Weights of a small mixture-of-experts language model, trained from scratch on English Wikipedia.
Size: 19 layers, 209M parameters.
Experts: 96 SwiGLU neurons an expert, 4 picks a token.
Training: a variant of SOAP for the experts, 466M tokens.
Below are experts of layer 16 (counted from 0) of a mixture-of-experts language model. Rows are named router (the router's row for the expert), down (a neuron's output weights, with its number) and show model dimensions 480-639. Each number is 128 + 24 x the weight over its row's rms, rounded and kept within 0 to 255. Numbers have three digits each.
After each expert's rows: a language model's description of what the expert responds to. This comes from a sample of Wikipedia text that the model never trained on.

# expert 19
router:136187141142197121152121138126149142097128121141156111121114114155146143158152121144168109143116137069142142128129150138128164132153138135144128129153111135147140134186131159140155104106133163107145104129125128080149130190112156162135131111149122091138107153119142153103054175140148119156138122097144138140123151128132132137156144122157161136123141142124156104136118120178114124103140088078104168121136164105114097145131147147138147169121100136109090115126124164157148084150124148
down0:130128132154149092162090108116093105130155120105098117092110121117104088159132108130121102161122117127131081126136129088102103109156141141129123144098132165145145151152159114151133100115109130147124132153124157144104164093111089070125161126130142121097146150095120150129126137123163116144146158105099141108090109142084127154131081119118144108160131106086198118129133137142108118151158159123080104141116129087096137172102165165145145173070149144116170157124173121128150095150080130
down1:176117125080098090108156144076117091142090136118147098137141110127115115140118124088099099129117120125178116128124090176120141109104163148114115119143128105122124100089131176112151116102157118110108160138145140114176112091108105136164115174095104194113133116125113137170131170184073122116179165153136126111141181129120121127152161126098146153137157151096152139118114087113119176120143100131141124156140147150147193144178144102111100101124125119145127147162155141110157101111108156
down2:117109149116113145148144121103103157153149125125149144121091099157099163132150171151134155113117169147123137143105126143086114147176171082133152192116167111141125138168093099141169147174145137117115165110158193120119140139114133160151127137148112180115116127119098101097111111158127156095128122124168129097138083142124152153100101153112149159179145153111133094160149076111134141178121102130110092158129132103094152124156097113108149129136129122140125106150127103119166112123123135
down3:151134082103137123122130107142140122144179124088177127111095150157115106116095121150142086119127111197106119141123174096158088150128161142131117138166122112122114150167114150100121104121138172079122145134126097160138140151127133122141105148159130132145096130082128153144140126147142117148128116121111133105123094158151205150162134103121137132175136140155069100121135101107152119107145130151082115104167110107122095137128103124188107152151091174121137099102138160116133128147142141
down4:119138103115125198078157109143130109137093091102118103088098120161131142103162089105102102128145125144150120117097137137192117122121136141137114085130127134123132117133154100130129167124086135142103137163134139144171121103172105109071147132108122120131092152137143101143120120159086144132080136094133118120151125128137130142127090144114120133118187103125110131102064093133116134098123135161116140156161105115138096133138121131146106175077126161111140137116108138136142132169138094
down5:112100142160100121167112140127134130086123112127134172147185077118122152161119110161124131148095151130161113133129111110095148142141155098112120155141172156105132155160131099138141095114096131150162142159099163117175130140126141093140152083162118135121127164106135148122133072132146165131151145171135132133161109123147108116110083124103091120141120090147131132106162143119138107161158124117155100077155144128113145181130146103115102137150097101112098183136116101072143161137108121
down6:121096159133108167132135124155108167134137134102176133118091098077099150141144140136113145101150111167116141121089130128108078156146124123138147097178153142151109115161146116113129093102141121112162115119148132129095113088152174158119145149116143140093157118125153131101130148109100152101119106129185144118119115169156124141117115122148130074107107117111151152108115094122081112124108140124117160130134090120121157117109127072073118125159183142171133152102130137155126086133168113
down7:100151153117127102140129104135136131129125120141124100146103095143180104146128159128100145113074144161115125135088123118117164124107136053123158164114146165178147154165200154082110141149122131135139104148108175127153110113151122157125153154088121110167111123120125134122149117114103139107142107134106113119153128137098112131116123149127105101144150123134180139129110105166112135103142116143122163122107128150149129104149128095141175128166111141114121156116159161117106095143135093
down8:125134127110119149129123129077108103084115165147101139120107071156142134078160131179133142097152118140156127137129109132141123133112133151159101091104114130204096150107082128163108134102122109146164139131132150150144154131142171079143113107114171164133128100121095141127139119138123121086113150118131145088123137101142143142143131106138177145098145108133132126145095086133126116116143098118166160151125119125129149122175133147097128132131135132142084141158100143108186145128139161
down9:151126132117137138079124116126142125138156123144131118159139179164184143093116140114104125117113056129161142095137154095162107145149084108097141187123144162106155102091140132114113131129158136117174121101091123135115143169152116124163121155098141132137096135109128111146138121125109110144139086157166110108161124121135143111166207119141134132166127118124120138102105099148145153151102124145141154147112131125128119154131087087090105150117116133081152149128130094119140122137093107
down10:144069145139153104115108138083128096133100112129144134102115104107124085142139116119075124117119124128142104083155109150118109120125187131146120157130157144155106139127113168128179086124137150153106143129159130164152138130149135124117098153139157163143128113134073138119103129157113160132115141165137121096096143144130125175179100142106099149145104134107107151121131125118087068087138095100157110107152121149129150109099157112146112145150126108110084158133149106117141152081109147
down11:101148145109124082105115132118114112124133158150133119122151156111141096079147118139081112141151098124123173139142197111170137191141110110123174162119147069106133131147121130137106125113137145134127157105146096149074122114153148124097100120134138157123121083126097117138147121158133140082125148132135134123143109097118104074148161140128151123153160164174124104144133149106165123150107101123123116141150119134125119135163123125132128126159110148129096135117116098180102112081126163
down12:124136118103085120126136119121177142121092150106152146139135079120137137135152102109122130101133135124143153126159104150111147116144156114150080136117151130144105115141135134125087162125133087105102055086102100137135112147088121153133106168085141123123098162123087147118127128161121125096144134079091165154113120065157123100105110126131161123115184126122097132136119139146130158130146147163125101129123104148169158134101109128141128169071114142142103090101099114143137128120091187
It responds to: Digits inside numbers, years and coordinates, and units or currency around them, such as $, mm, million, lb, °.

# expert 31
router:136160120146126122160127083138121152112150127145151148171136137131158099159126153183167120155134158062162115115146147103110142114159091113146123129104141132155115168180152174119130088101140129130120156152141125130162095151130114159145141149119101109134149127090099130124121144111088113153137096097109166094168122114139132151133165139124130146108147153091128088114083139126116143138128149105143088162144183103107131156107152139140173148162120106140112121159129194163139097086129151
down0:119137134142138122152151138123104134118154144134133110107099148110120119141081100122127124090098119145110119141105117163064146151084152120137168145147130113155134167079167121139093153104125118082153136108139119101108105171089120132131139126150134113120117139164156144149157145116152103133137117137132112150119127125101146135129120154125168131155118166142101132148109176185134111125137108101121138130152124123160128131143096121094105135125103152133109099116167092147146063104113143
down1:130140144108115147124082139181097143114120127128146136168130114100148135105101136149187130105139137169158148133153120135136135090121118084127134153116122099156161099118127072141103150132125103158129116138111086095103131143154141147113103114110144150163119110135110102160142119092128147109169145139070131143137101093186123108127137130125153118106097134143134112110119097108118167128116124107101134125089111102115147132178145086129092125152103109165134165097091103152125125109146152
down2:152136130159121142145161120104124127101109138085147144119112152128121117160149131130145086135111177145145095092148171125135113176151135123150103115147133096169056138178140131118139169128128110116133152117112151132088111153136099145135146157100121065138133131147128123127098128116134149140149151141116116117158163142120116154098106147103147121105093134135134108071094125116106130094126113153173116128145115157085150109134134145107121113110131133102134135143146163145104101099131145
down3:136142132116140124149105153117129114135122142144126116122139107096161189145132138134180129114105109148138152118130177120127143141104102119137153089168141087126103122136116131147108167110163120148101110115081098094122084102139133129122127128086140121135139148172100134140111169089140105132152104108153161146084109064145087116140115123138159154106145123118125127104147156161094146115102154128137099174110136095150163147098122123157116119101077172147131103100147090141119126147138113
down4:086136158142090095136073131120115137136124131146085129131097145163141137139180078155158088152116174119147114140154166132097190141075185139111130117145143147126128165117124167146129128117102143161174112106114124167124108126137105143078110118185085127152141106162105120134120108141134147118073099112120105139111110145107139133161114111133157099120135097138111101158127108116147098105116092145133147131140153120141164134120165133126154134105146167124103137095099135126151166105153166
down5:125083135101146083119116131106112146113145101108145106185094132116120109100161104141138142135165154158123163118081119141113123123108117109081160110106133111147110098162149146132112155140179167124156107147136106140145154147103126135081108144147133166139081176117113116110098110126129128169103116145063115131131143098120137151094128168155145108089100091090097131150118112161122115107144162162132160169146168092133088083132086111093119144137134142115134159095130162120135151135087145
down6:174152099112142120090117086164096145138117096162165081126146174146157119138165125176128155096144104152127142117151150099146109129072118118085169125094115142131148127099115117084130135146093119108142107111128157131128114159157127129130118084090122154127088108133114103117163135131116133107142078108139133119120107102076145115165124134120108129115137144098141107127115138089140136140146167118113142106122071119126125113133124121128119134137098120107143136119109159152089088138149136
down7:093103106105147102110171110165112117107142151106126121146099093155113113119092114158112164136184176135144093145132097114142099166145157140144110101127084124104140101133140152120150101139141166126121152132091094095144088128121141137149163195115091122133150145126131097141111076069111128122109137127151123149109140165110117152124126103127117112176117166129094163131147178107108126118099146091154181130134140137143164110168123120103107157135134153117100108101162094166169137141144116
down8:116132119117120158138127108084128095147115092126127116150153110122128130118147140178165123133125099118129121076109086129142122092134098167146113135129094108134151135115143115075115073154098171098189159128079128111110105161104145125096122125115146152100102113107116120152110178122137103152143094150139149090157119110121138139121100142139187189145163144143095121089102153126127122147153110117141079133108142147086140131174155123158177151117143136158145092098156145100140135101150081
down9:103152112116128154161129169102146131136093133116098128153105090134198149110143107109124087121102118109131106163101104127139141194153127106124143110132148158149137133099128120121149110146115095173142141076123122135118107116143140098104102159135129125131140097116125146137089080077132170092133148162131126108122117157125155054113147162125100130138172144145121122128128130150120155124142121162151122136145078098158194073155053113142103145119148121120116139142118120133130188131130119
down10:107109114107130122131104142099122178136103143133155098148146113155075181160115135120162092110164101167136127168103134172117127088149068153133095127135133173120131109136138150136163139163118108107134078118099122147144131088130143108162133109124096120131103150122162112159146143115185128116105132151141113118108088133138122138121116137109087090137141126145095162090145119151097147142106154140123087133102103150142109109142116102116121135097127160145151110120167150169148197122103095
down11:153118091125108105085141173119077091114152078134134150138153118141103134129110150105135116090146078127147136145040121104116126126142107124131155110134174134155124132131108120132138156156117110128096120135145184140153091110157125129176127138124128101080158095107114145147126085137136119119123090161135141115142165121125160161132101142125119115093101164121194136099153116120166138097110118120109123118089126151093113140122128163142141125152165097133117132108106125143104094136124114
down12:117121126140155132128115154134114137127108117140144126147134112121138142095168106118131153118121152163141125111114105066112103125140166097090120118112154108156122123076137092129161115118146143144163135101149132099109101149147106128094154132173107153143143168160141096126127142124152143107129125118146110105135135118099151149106116144148154103114125104096067095111176107122124149098127109110155120118121111107137095137116129104141136117124097110137159123118103166163125146114150108
It responds to: Number words and ordinals like two, first, last, single, next, plus digits in scores and years.

# expert 20
router:125111130087152125086113117142135176132151157114125078158127110146126083141156146113160129158086059139122154118088087157122084115167126191120121140112114124126154128107095159142101160161122138121133096127153161151130126146152143124110155158157148123104128103143126150149104122150132117147154103090100111143105110070130136125127118103109114137136101140162120161119092148131107107118156134084158111112112150143126101105127103125145109119130134119122138127121116110146107093140116117
down0:161143129093123124117145147127152123141111117100168108167120176111148075158142130129122124087095108121131118166162150140118166088099093117156135134110110154154134168147086136119118185163114093146108131161155127133079143116145130136162118133133165125127118121107149102165126127137118138103103126111120081138124089125117119110105121142133103141139135178140139056149146133114151130106104138109131118139115107183137141069127119160108107134152113131077139140151163141127102143107114150
down1:133093109098134122116099120147154093157168172117123118156128110131115134158146136155174166161160138130152076103104140120123132107132159152133087149139098128109145153080125138104109148152144127100113137082134140109180139155127106097148175060140124134104067135141125148153167125100112083145110165100098115114127144132095098130119092138092157134121122126077128125116122117143110149088123084088102138130077110117100145132139100121188097122141121149124129149110133137118165107144149106
down2:149127107120141091130126119130149144123084090162087126113161143151127180110130141127101121125105109120142139139122103121130127132115149097129129117130106113165087162096158110093141119164121132124134141090119121148153090099129129143160119153114095109164125096091114110109162154158118156177117123120126112103145111117122081133125139156145145120133116111134123113111159130101142085104171126170123141160085144161097147149127155132121120099114181140143128133091105185150112151135100108
down3:109126155131130116107152130178150145113107110155076110137165107161150097093125126140127135140147131117126159115118110118124118147171137116116106095096097139112126142131124090123117126143132111138128081108119078130113127078149104122143101145119133187142172165114125116124141139136114131111118092136134157174177178131112142102105129126113108097098122140088139129178116079126162157152148141121120159123156127117141177115134094145120156151081133128146116121102131153089113135141129093
down4:142182145158097115128125145088137080117109124144155122124123126161159136117121151150139153106142136135135082156118108139101145130152147140128138162123125064129122164156123156150123147127157168111177124160099103160100123103153139104130102095113097116175124119130128117128111140153143143130195138168154151119104126180169117125103129109149137137130111128134108135098126100124170081108101098136135112137108146122160113131151151087102099155105126111100140083167141134097082147132093131
down5:119106195135115131127084130113161114146092079119115140177154106154103138115127122145129141101144104132108075122115078124159106108149104120120132113110157100118142118090132115113118144113138114103131122149113149139127139101161133141113167145114111160147095120129159106134136103128158173138105086117151145119116156157135127127130104139137129106122119183098146158077162127135124156091134170158127101091173136160170103114134132112150141114131082107131174083094088149138146133107123159
down6:167112127138139125123163142106122163126121123134127157105096133159143097125106135129163152141137091113102149113137118174120149130156148130146140114127150140151110109153072154093122165101171128176140131127136098114082098134141080116127137119122137116106146173150162145139089148131104167131113104108129126060139091118126177115144097115155156131123146117140142106094153115130123124141114157130093149116126166127143105072123089132153131104100157177122096131076148132115133103106176149
down7:132181135111126146134125159094115088133103168152134107130110159116148098073132109054124121144138095140160126150133147138133130090142117083127150147133136129099104129110130131133159096156151171118117170129120126120085142151122123116143141138119141140139096133188169064153130151179134122113147130135149126129125083112122170115108139107136094122120138073143116129141142185165143083141101158147101097131104160102154149088142122148109144137156139159172094141111125138151121143119139140
down8:122121116132122097135122122134163145148101142105144221126119113125080090097124145141105122076141117152120158121103123139114104134160127146174136136152115122145129132130131149160127133136144060118127123132120139103183121136113139123137097109112124161091153139139111098097145183139080136139098130131171101139129160131118149114109124105139157112140122119096111148112135107122166136121067158132144115150139109110153135152121168115102139120133132102096127130131123135097143082163143115
down9:154094141158125131096130101112113098157111142104102106173168160149116076112161166127124143163145166145136148127120126132134108144157124112105141110123116148081114120151145118104096128152143139172135095129156090137113151184143136126164122099156120106096123071135163149154096127171138152183172117133170154125201148175117102125120150131156120133165165124135123134119140158182110123123101173185126167115148127130157124179161131145106142155104104106115102095134130130087112154141128118
down10:146149119110126108146129137119109075160121125070139149111136103104093103112167115088141140171157117136139133122158137117097119171102185127120153156120116131098149125150162161128112140128122126127141143105128127140103120129156139133123140143117149130161111167119144089140128130084139130152121131121102166134116142105122134131134084170151169148124144133117149132141121158173140138118117094115142172129116118159143070078143197147128204114101136101131144121092108133119090124120146124
down11:128135103106119101145078162153152151162140132158188098147103136159157117104107130122137166109134099141154099128120106097150126095143123115144129118177119118123125133125169106148090105124102143149153162121141144162150087160119119129101114108167077136124133123158162082109144149112143099152145110109138128125100111131128166114162103164108136106112120108123117101152136144137137109172133143149169144117129120122162126119155105090167134096149110122124123125142150098113141117100104125
down12:146144110130133102138126101119145152079091126126122148154160140135136145109102140092091102162126118149146095152156139126134130104111071142123139139106110183127132128151068130134134153180123130142105117135133089133166146092106139115116135151130097107094137111135110137155101125131120159103139103107076148130132151117130093110118139147170092114101127158081126117113051128097135128141117121162167131104129149128118073121150177099159126150126156136124149142122140118110142101075100127
It responds to: Prepositions and clause-linking words in running prose, such as as soon as, for, during, in, from, to.

# expert 8
router:101113145135099112100112139139119089149138156103100128155092095148142144087106116108144164139117108127105155128122136121103114138173126148143085114137114146099143086071113169140125138170123114125125122137154168103105104168166117112130138154172132118139102139088127136127123146121097104125137094111145110131147161127132101113163104114145083119082108136176129143146110125165106120124154117106138095115145168113080113099106110101195084081105136156131130115129110135128099114082103097
down0:125148159108149130128124127138148137123135086149146116146170124120109089170130075127120140151129126105169112103134160137157081098124082130131128139175157098139119152104137124130108126143115138134123106160092127165157134112105150132111108163146152137118130154148140169138147162095122107122115106124115103094133138106112135126127150113145150118132127119131088108127083087154117122163126150122134123121169151120136114151107098119083153118125125095136162108121094117101137174090047093
down1:163139117150135113103111181165081154109111084111123140108122118063095126156138106143120138146150127148127122096153131114143128154140115130149103104099119116130121068132090154168126116129123160164135136138134087171113106138127135138108106148115170107156139165148143127175117136153141117125135071161127159157155123117138149114142147134147120130114128182127126156120074120094126113110134085140100111166164117102154113106142120110124122100168114137139125128123142155112141131114114101
down2:115136151125121114115133117124118110162141094141141141114098127115100093157123126225145132160088130128096154166143042113109142111134116150111133147115087139124084141147141150111147142175146155114176134127110134118144131111115155134097121086149152103161145161173145103117101153132138091102110132127127107076116164138130128160119185132123133143141155159133124099116125083160095071132140137142115097117148090127115153108095102155099162154115104131131119156138129130120133144127119135
down3:101133111139130160082111087142119143158104123076155120096144146099171128138145198183118129152135111155151118154141128102121106106104150141132189136138145114135126100184100130131091106156132123107121109149122085159156111118109112127180159110164142114121172127134154128097125122138124144137097091145126108184132141108111122130126132085128143160063124167159126139099074127126178103166144112130113113102148122122149147089116122176097130129116148119094153116130107150161108132101118162
down4:160132081054093096144149176115135124097183145134138090111114107127114122130144138103133112108134157115153133109168134125135126129109131107093121103144084136088158129126148123059086091099149155141165122117144144132103111153147143116162171099136140153094079116130143151141100126125160140133092130059106162161146121132158129117129169082163113118124135114107132153103078144122092132124145112156147147143118126111171121099107136130140150105132077124108111107120144106159065106186144080
down5:114175110111115174094101085147119121094126100140120190103143126164107100117139141132120148151125111129097124131095121134115094108135070174106125127088144124123165167087134119119140119156132140097172120142163137165125146138139120169088093121206113132102107192124075095157132130146111155133097129149136129151099129154146148153139146154119120153103147151116088127129142117145119122087167146119136115162125118119117156110104147143156137129119147111127155115109093137135114130138105133
down6:123143137153154107060131153089113179134161086114109117140128111093140132121150095134167144079125090116134132157103103102125172115121147085136065136142132127112180114121095138160174082132158137116155128165106112110141148090137126137120132111137128131072165091135171087131093130152109105099127096159129121114098118069131123127097111103093098100098108186118162149108157097087153119099109138146129127126121147123159144151096131134128128098137123146145144167148189137119161098117131131
down7:101121119091112142142151141113144126084083144136160159094160142123139133126168146126104129151159106155090152145115099177131091127109123154140089080095137139152150138142104138129130115065186152144097133122120135095105207135150136144137142173152123122162105178122079149136162127113100132116127122151125153109104185133132145163114111155127168140117165167154083147144107094118158152108114176187101099126125145145129170128107076146148135099132142143123122133102119126154158125125117085
down8:165139117121106122141084061157122117128130137071110076128126175169152077144161183092098107090080157149135116134116137116070123126156105180132096134102143145135119105133120143103104145122091103122200103100105082103109149157149134091166072098108132150099127161113132142129125144137155144144107105121113164212120158143181117149147119105155170137127108113094104118120152093132158091113093106129144084126134137107146158139130148135121130131112131145094090161148169097176117146086141126
down9:126145136102129149108137132134111135073131089110168119173149191147119101113136153161159136136132111135138143128132111123142121174131114120067101135097108106161089094164141117116146140114155102157105105107112110132138127136141099146137135123122110162128069135162145098142113177157117124121120109108126130115124116085136166092139157131095114125102125110129104096148189172134126127108156122147140132133115109118157131129100124111108135125130126077140109107101167142109094095155145151
down10:132071095129126128132140159124128163095121138160154123174165128111151120159140169132086135149149141065145126130117096094127130071167110135117110114155130061144127161131071145149123081170125103170112138128134108127122100158179139172114131139169157113128123122141116139166144080159133148158133141135116120156144136132094109152130125136121155117139101168153150141155113139100112151125095161123147189107130132146151162139110113128090160122151127123129132137159133073146132119088096131
down11:105154110157176121173118127119136155099144122179097152154126128099151138133135103163073144145127119125129144136095116115144165158119131178156129118132147188148094160110130091082149115063131168153106154187130112133113097133154162125138116119174139129140159133121181104133131168133146094140128131093143111129066136129115083157154083194142102170157148139129145163146140168109126077137142152167099132122105116144121114122146140105115126124134129125123124091100112126088117140136114117
down12:092141108171123109125123128095098084136137095153149056130090128115153148141100143115156148148100133133129094111144112105131143183124139141092112115132188153124115123129168148097153165102150097126153127146137118149095154114134121157123120138154092112136158158070135090155139131117110101090106118089086151147125128154163098109119130112105113095158134165113122125171149116103099134098162116097074142135131101088109118183150154119126103156115149111079187115138116146114141099088159160
It responds to: Finite verbs and function words in narrative prose, especially was, is, became and took before an object, plus commas and and.

# expert 27
router:144104100095118123069143110114127156137124110136098109116153124159088159100122115133072160141154130106102127098133167123147157147157097131141112114120147120131108113088125115169116116097115119142116149147092050095102188138158105142137135163125156145085096160151141101125137132176167137131156096184104149149109078102109107114166128121104115126110140110103103145119117142110135113122142163139112140107112141143146115099118104075082082175188114084082131174118119133128147119124090137
down0:136115119110166119074164141111148119146134145141085105162146077123141097164116109175084123113110083127132117116135144101173168111149138114186162072124173174179078072106117084092115116120139133113148125129137086078117166071160164102144111119125147172120097139161102142173156166154142120112143141139162114123082096116113133116146139121137130125094194141088126132139121131111122122168110107083151138109152155132168096117119097091150148105089072115096160126116127087128133137137099114
down1:114150119128097146176126106120126133108162105129120165121157135158137075094118113134139133115078123155092121103103145118168105146107141126098158149139116152095155106105130124137134160096122077175128151126110097164091112106118113105131114146201166116097132102140116151163088103099110140104074104133146144140137128098100146091149106169114133176131149105143091161110125112129134137123138156131084139171122116126148117134154147136121077112140139108134121161144092112100140115128150112
down2:119144097128125194110116162110124081120129128117097113086110153127137128116119104118111121150169122140117147114105120099146177182138129114103125153130118146148123105123138132116177097170109132101091180091126080114155153159165155127161165103108138122146125145152077116157127141094162129143096106164132103081131116103152140166156115114090120081102105138071097126068126155103151091169151120155132170128141141155129162113120106100094111134140125129152117107139108136111116098124109078
down3:082113151153088083106129143146149152087134142085105133083126113151098133158141130128115136070103091102179149171111175107100122127120162144117107073110129135079097130142107108141128096139107151162199135099091100115121136095144159135162112158151105115103092116156093131177122122127194135179136104137121183134135143159143157115099100125121138134150117162109144126122162147109114135159124133106096134120110118115089177116120160076138120126117102111082135132124093139156158094128094169
down4:096103100157151123142116177182132140126138110154173089128111112119122143126130143158122135132150151084136138124167119184081154200138138131162099153194132140115119153157132095129131124112102110110161117124118124185121130124111132127133090163098093136120100127129138166125115104126148147168107121132130157168082099135145120139090124137110110099172100126064100137130155110151132113164119139107152135121123098099101086147111065141129092131098198173089091112109146151101107109119118111
down5:150143106129154136186101135101105141133156126114120107155131141121117125091128127143122124126120142107118141113187132140120152143110152165153088175128100102126140095143109153101177128150141142084120128108130156084122138108134113119113151145096149133100089084157123144105107144135140120123152154162112130115123097089145098122120145113095120121094094105150124118160142102119138140145134110090125143119096118124111137113121123115150173099169132125137129101119143095138105172136102162
down6:114136141094157158095109153139141145121164105182123141152160137111108133152143147118127118112092112126132129104115119111192075110130124130156157130106108126121162154131152102135123108131137121118136144163114130170137172114144124107145132128105122151130112093172134122150132118114120131121112087147135106099099131108136090138112168171106119103163159149141151112101137126141118141118130112160122088134100154131119100192157165120084135152111153077109128129145085131122121156137141130
down7:137140085144113142154071142112206113099145121109153130139176127152150143121135166139136113135146149101147117111122136134092163145128126114128110107134132114148091149100135084100167104128108109125104145111090074146145099157162121077121074144110144106106132164097142125094107131108134108115119169120150091105116122102121144103133152100129163144186072139097158117127110110157131132133134135086158124122101125161165127147126160169108156152124156101131139118168132125164136126121147158
down8:177113131122120142118097110115163117180130118125100143132130120121139095095152099113166121106150096127099119149133143144092183119140120092161132112127135076112091086132128078137127086091140132104060157147112134137145099090111133143108086160132135148123169168111101115130116135102118134129104178100134117088146120124151130148128144102118101123115164126100091154112138141077105123165108157133121125141107141130183142172132139117135141116095101160154163083134139146153095156116104111
down9:130145120151148133156131147127147139110163116105148115158128179107129115122132106112172124130105127119108127145130120162138102152128128143136144146141119147101117080158128141124098139132126140115127133074123143165126100150159133113076111154131128135114111148131132126125110141120071130134122113118152130114146128164131129111126109178105118135098123145157135147137122167145137115102122137067138138072165151133138086169169141157124100082149136143107134127112123099133115169117118145
down10:125121231123120133119156123147133139129138149118106130128170127160149124156163102140128081129118122104118132112112110171140122130145113129123153127093135101142080118137093085089149197125122108130108164134125099164103087133138143124137146122130136144092109125173069087146105092105102126146134139131158146156134161120147134129054173170120115116108151122165115101117143126150128138160187129128141131135174122122071123135131135152121157124133109183111136138078188180135127195162161107
down11:109130111121068119102178105153128128115106143070114119128117141193167146153139097115122117124133131110106106155089137113126124114174136094121106091133091100125133109152095149177108111145139127105095116089146117116124143127134158138152115157130145129112127130169155120162118098106112122161127128110157105143106173082148105125089140127107112168135137091129112135122112132100097131139120112118114162115156119122153119145072132156154110141155118139146111140168122131146143102140186156
down12:091143092091107130125079116084093146106155106167110130136148126159115140126110133077135154116120140057098075111159093134128123087149156187168156112140143111132146127127117103105106114083149160109092137124118150177123136128141144121145133124127129107054135156104118127115130177113147149121147111099158135074144123122154104115150078095094129125109111118171114097146122131140131185122128156138141137121130121138151106106118131165131132157127132149102138130115135139151162121099118131
It responds to: Words and punctuation in mathematical explanations with LaTeX formulas, like of the form, can be written as, if and only if, and $ or {.

# expert 15
router:142151176173162133148134129133133138117140132093095127176118096124074152122150116147141111143142148152132116105104107148152130117142125079110079110130125131124139152123125161112144137117119123112069091107161159096124096157175113139126147140133111088125146143123117164107120120113132108153165158100093147125124093132108132148160166145151129100135156161135140125116116142153136139118153122134075067113121132099105092125110151132108158133082108103129123128144147109138133141171138163
down0:056119126137103107123136143129115147142165124120136144121112130113130112108104133065178119145121114144122096073102126157117129121096111150145115111102145153100154143098147107131155104116147106153144141156120127126117119137116103162143142136179139091178174114111137100140151095148135163118165132135103141137083106130156129151116133081154126144118135130124097108087138130146089145102137150100179128111122141172091130129152111148164095115116129100117143118131146125131111141124096060
down1:110164158075127107108151127147141119107109108186135135114105122130134104147106123144143148128154107170124133155105148113146156101137153140109089143139135116166129113132106128136126146107130149145146079149147135109161138173117099135135152138122112108166130099118115160118125123161112143110105176097123153165100133122153115156114152103107125126145106109158086124084175134144149134121126113108133117110094104111103157121144127073118129141110166166143138098129123115181142120161144106
down2:134116114106140119113142092150164136102106112155104111129152107121125142105137107153126123147113130131156131092128181108176139114143114154093105147146134115110110117105095163126118134091146093105146123142172136168164145112148126078053138134103139153123088112128125129120091063197105156129144158156166127120172123105122131153129114153156109149138135144068155170102104147153130107148137138114104140130123120096123148141131148120119122119109069115113119128104106124119115152116138080
down3:098091158079128169177105175126105125126137142128177125095084115122145118179095110118142109096112123145174111147159125145154088086115088162149134117143109127152099123102115165116143112140165165116091109164126170134133146156140106110138136148105174091102132147128117093126132116094126174145155116133122134096137108163130125160139114123142113135143145126104136132117134116135140139110078138081140148092119120113167134134106140107120131072155114120164183108117145100124151154101164149
down4:136130156130120117143142144131153165121136162146118137115109168112188161107125121107145136097139150096116117127149126128104137123115125139141126112142167098146086123119133131191102135092081151136139121145124107150124154118134099119165162139074146115111114145127141131098129081089130135132139148133102145090115136128156160149139163172118137097131099136127120130127123136122133116107137119096114107100102107131120107157153138113121113163084114135099156097076112141071130158155131148
down5:156099118102159127143115097082111145114111138143091096079127156137097088163134102121083160082090120114156196121123180100170121128127086118176172092152124159153158120100109113116139127104104125151133145120125150147133109147120151124129142130127136122139133135132120125132137143140141118099099147106132140108139132153125133120151102126114111112161116143093129128088166124161138095153144109125094125143141124100134139132139145134126127075161129103121150123174130143115119186113143109
down6:170112107115119074159187143123088155124114135128150111102140166142121122132115187136130079107147114158118126152111104185134159128115115175128095147122143167101115122128156154120144090122110104161121126116086128099143159157135132123144086128161089119125151147146162111128152114096124106132138094125190116137140129117151114135134121133107157167118148113110133109116155183105096142152115136148140134149129170111143111127112161118113052140091133117120128143144105157090096108121160137
down7:127151098131123154161130168121138153137129167173136165116110095109115132129127142092105103123098136135166135135085158084153118117162148113100113105119129106124120130119109117164119078102122133141147093158088073132130141117133142149144126125090141109162132114163155137132094105124086104086071128181163182114133103107138110134144146104124126130164167134149103141107125124122110207120143159154080097144137095110107134096149166133128167151098156095129092109123121068143121151129121113
down8:126092085127142106155150111155152109146138131122121093165173097125161076090089125129125088123126150123093115124127141138126130122087146145123109134127091080129135106123109126108118086099092124078079139095124123125167058077086177160134114155143107141153120119138175132119126176158123151117127143082138180144121170128129126163158142144085118075140136132142201112150142126139121096128089082126112129163121102127129154138105115122141133122143136131120095122102127125118136073129097092
down9:117166137156110140167114130136157172135127129127115112117127133124132159124134109145108147168089137143133165063144097116175178097098086152104095135145140093139133126136182122133136132173153074100110124173148121143104148137163120120082116094174125145097075090125088143101128155113153108140120122156120115125147069138066120131082125067133145136135098137116165128164134138104146119127142141151156101138142154129129127144146073103118122149172091145057106097143183151124140135144128133
down10:108157130123107156132128143146135137122150102100163129083122065141142103129132062126101128101091091175083165122129131133131158133098081115114109131105126111156137141089144091122149138124117099129141118137161137136147114153096111102102118111151174134123085156125108139115197107122145133131125139116096124074093142147145132142169127085095112150106120166141109133122129136131123126155133106130158121132129110130172137135139136123096181146121140120139125140080105143137099129136144180
down11:117153122086130151144151157143141150139118121110132176135114110140104134137118129163121156132136108140122138158090112132180152153121097134118142116121164102140163189111129117126142079086146138112136100101141132153123116110150145120100107141142105146185093163111092100118119148097137092125145137126131134112109107135181096108149116088128100115103120156061166140153123123129101123114089124186090132115084130133179119137132113138107132112166121145110122088115105144171133107092126078
down12:150130112098131121130128128145113123122099181103121177126149154127111115114110120125149103140139164120119129096132163126059115112084128157133128130133099129188117116121129155131103125150112096119147101144112106112127179142129140149088126142128128128134118129126110185165142139113100136127109100112101160151137122148146115132111147136170140133153137160100164122102152142106078127077099120123115133122138125152118135127133115149129112137132129120085113146116132112164138097140099083
It responds to: Middle and final digits inside multi-digit numbers in tables and stats, such as heights, weights, coordinates, years: 175 lb, 48°03′, 1909.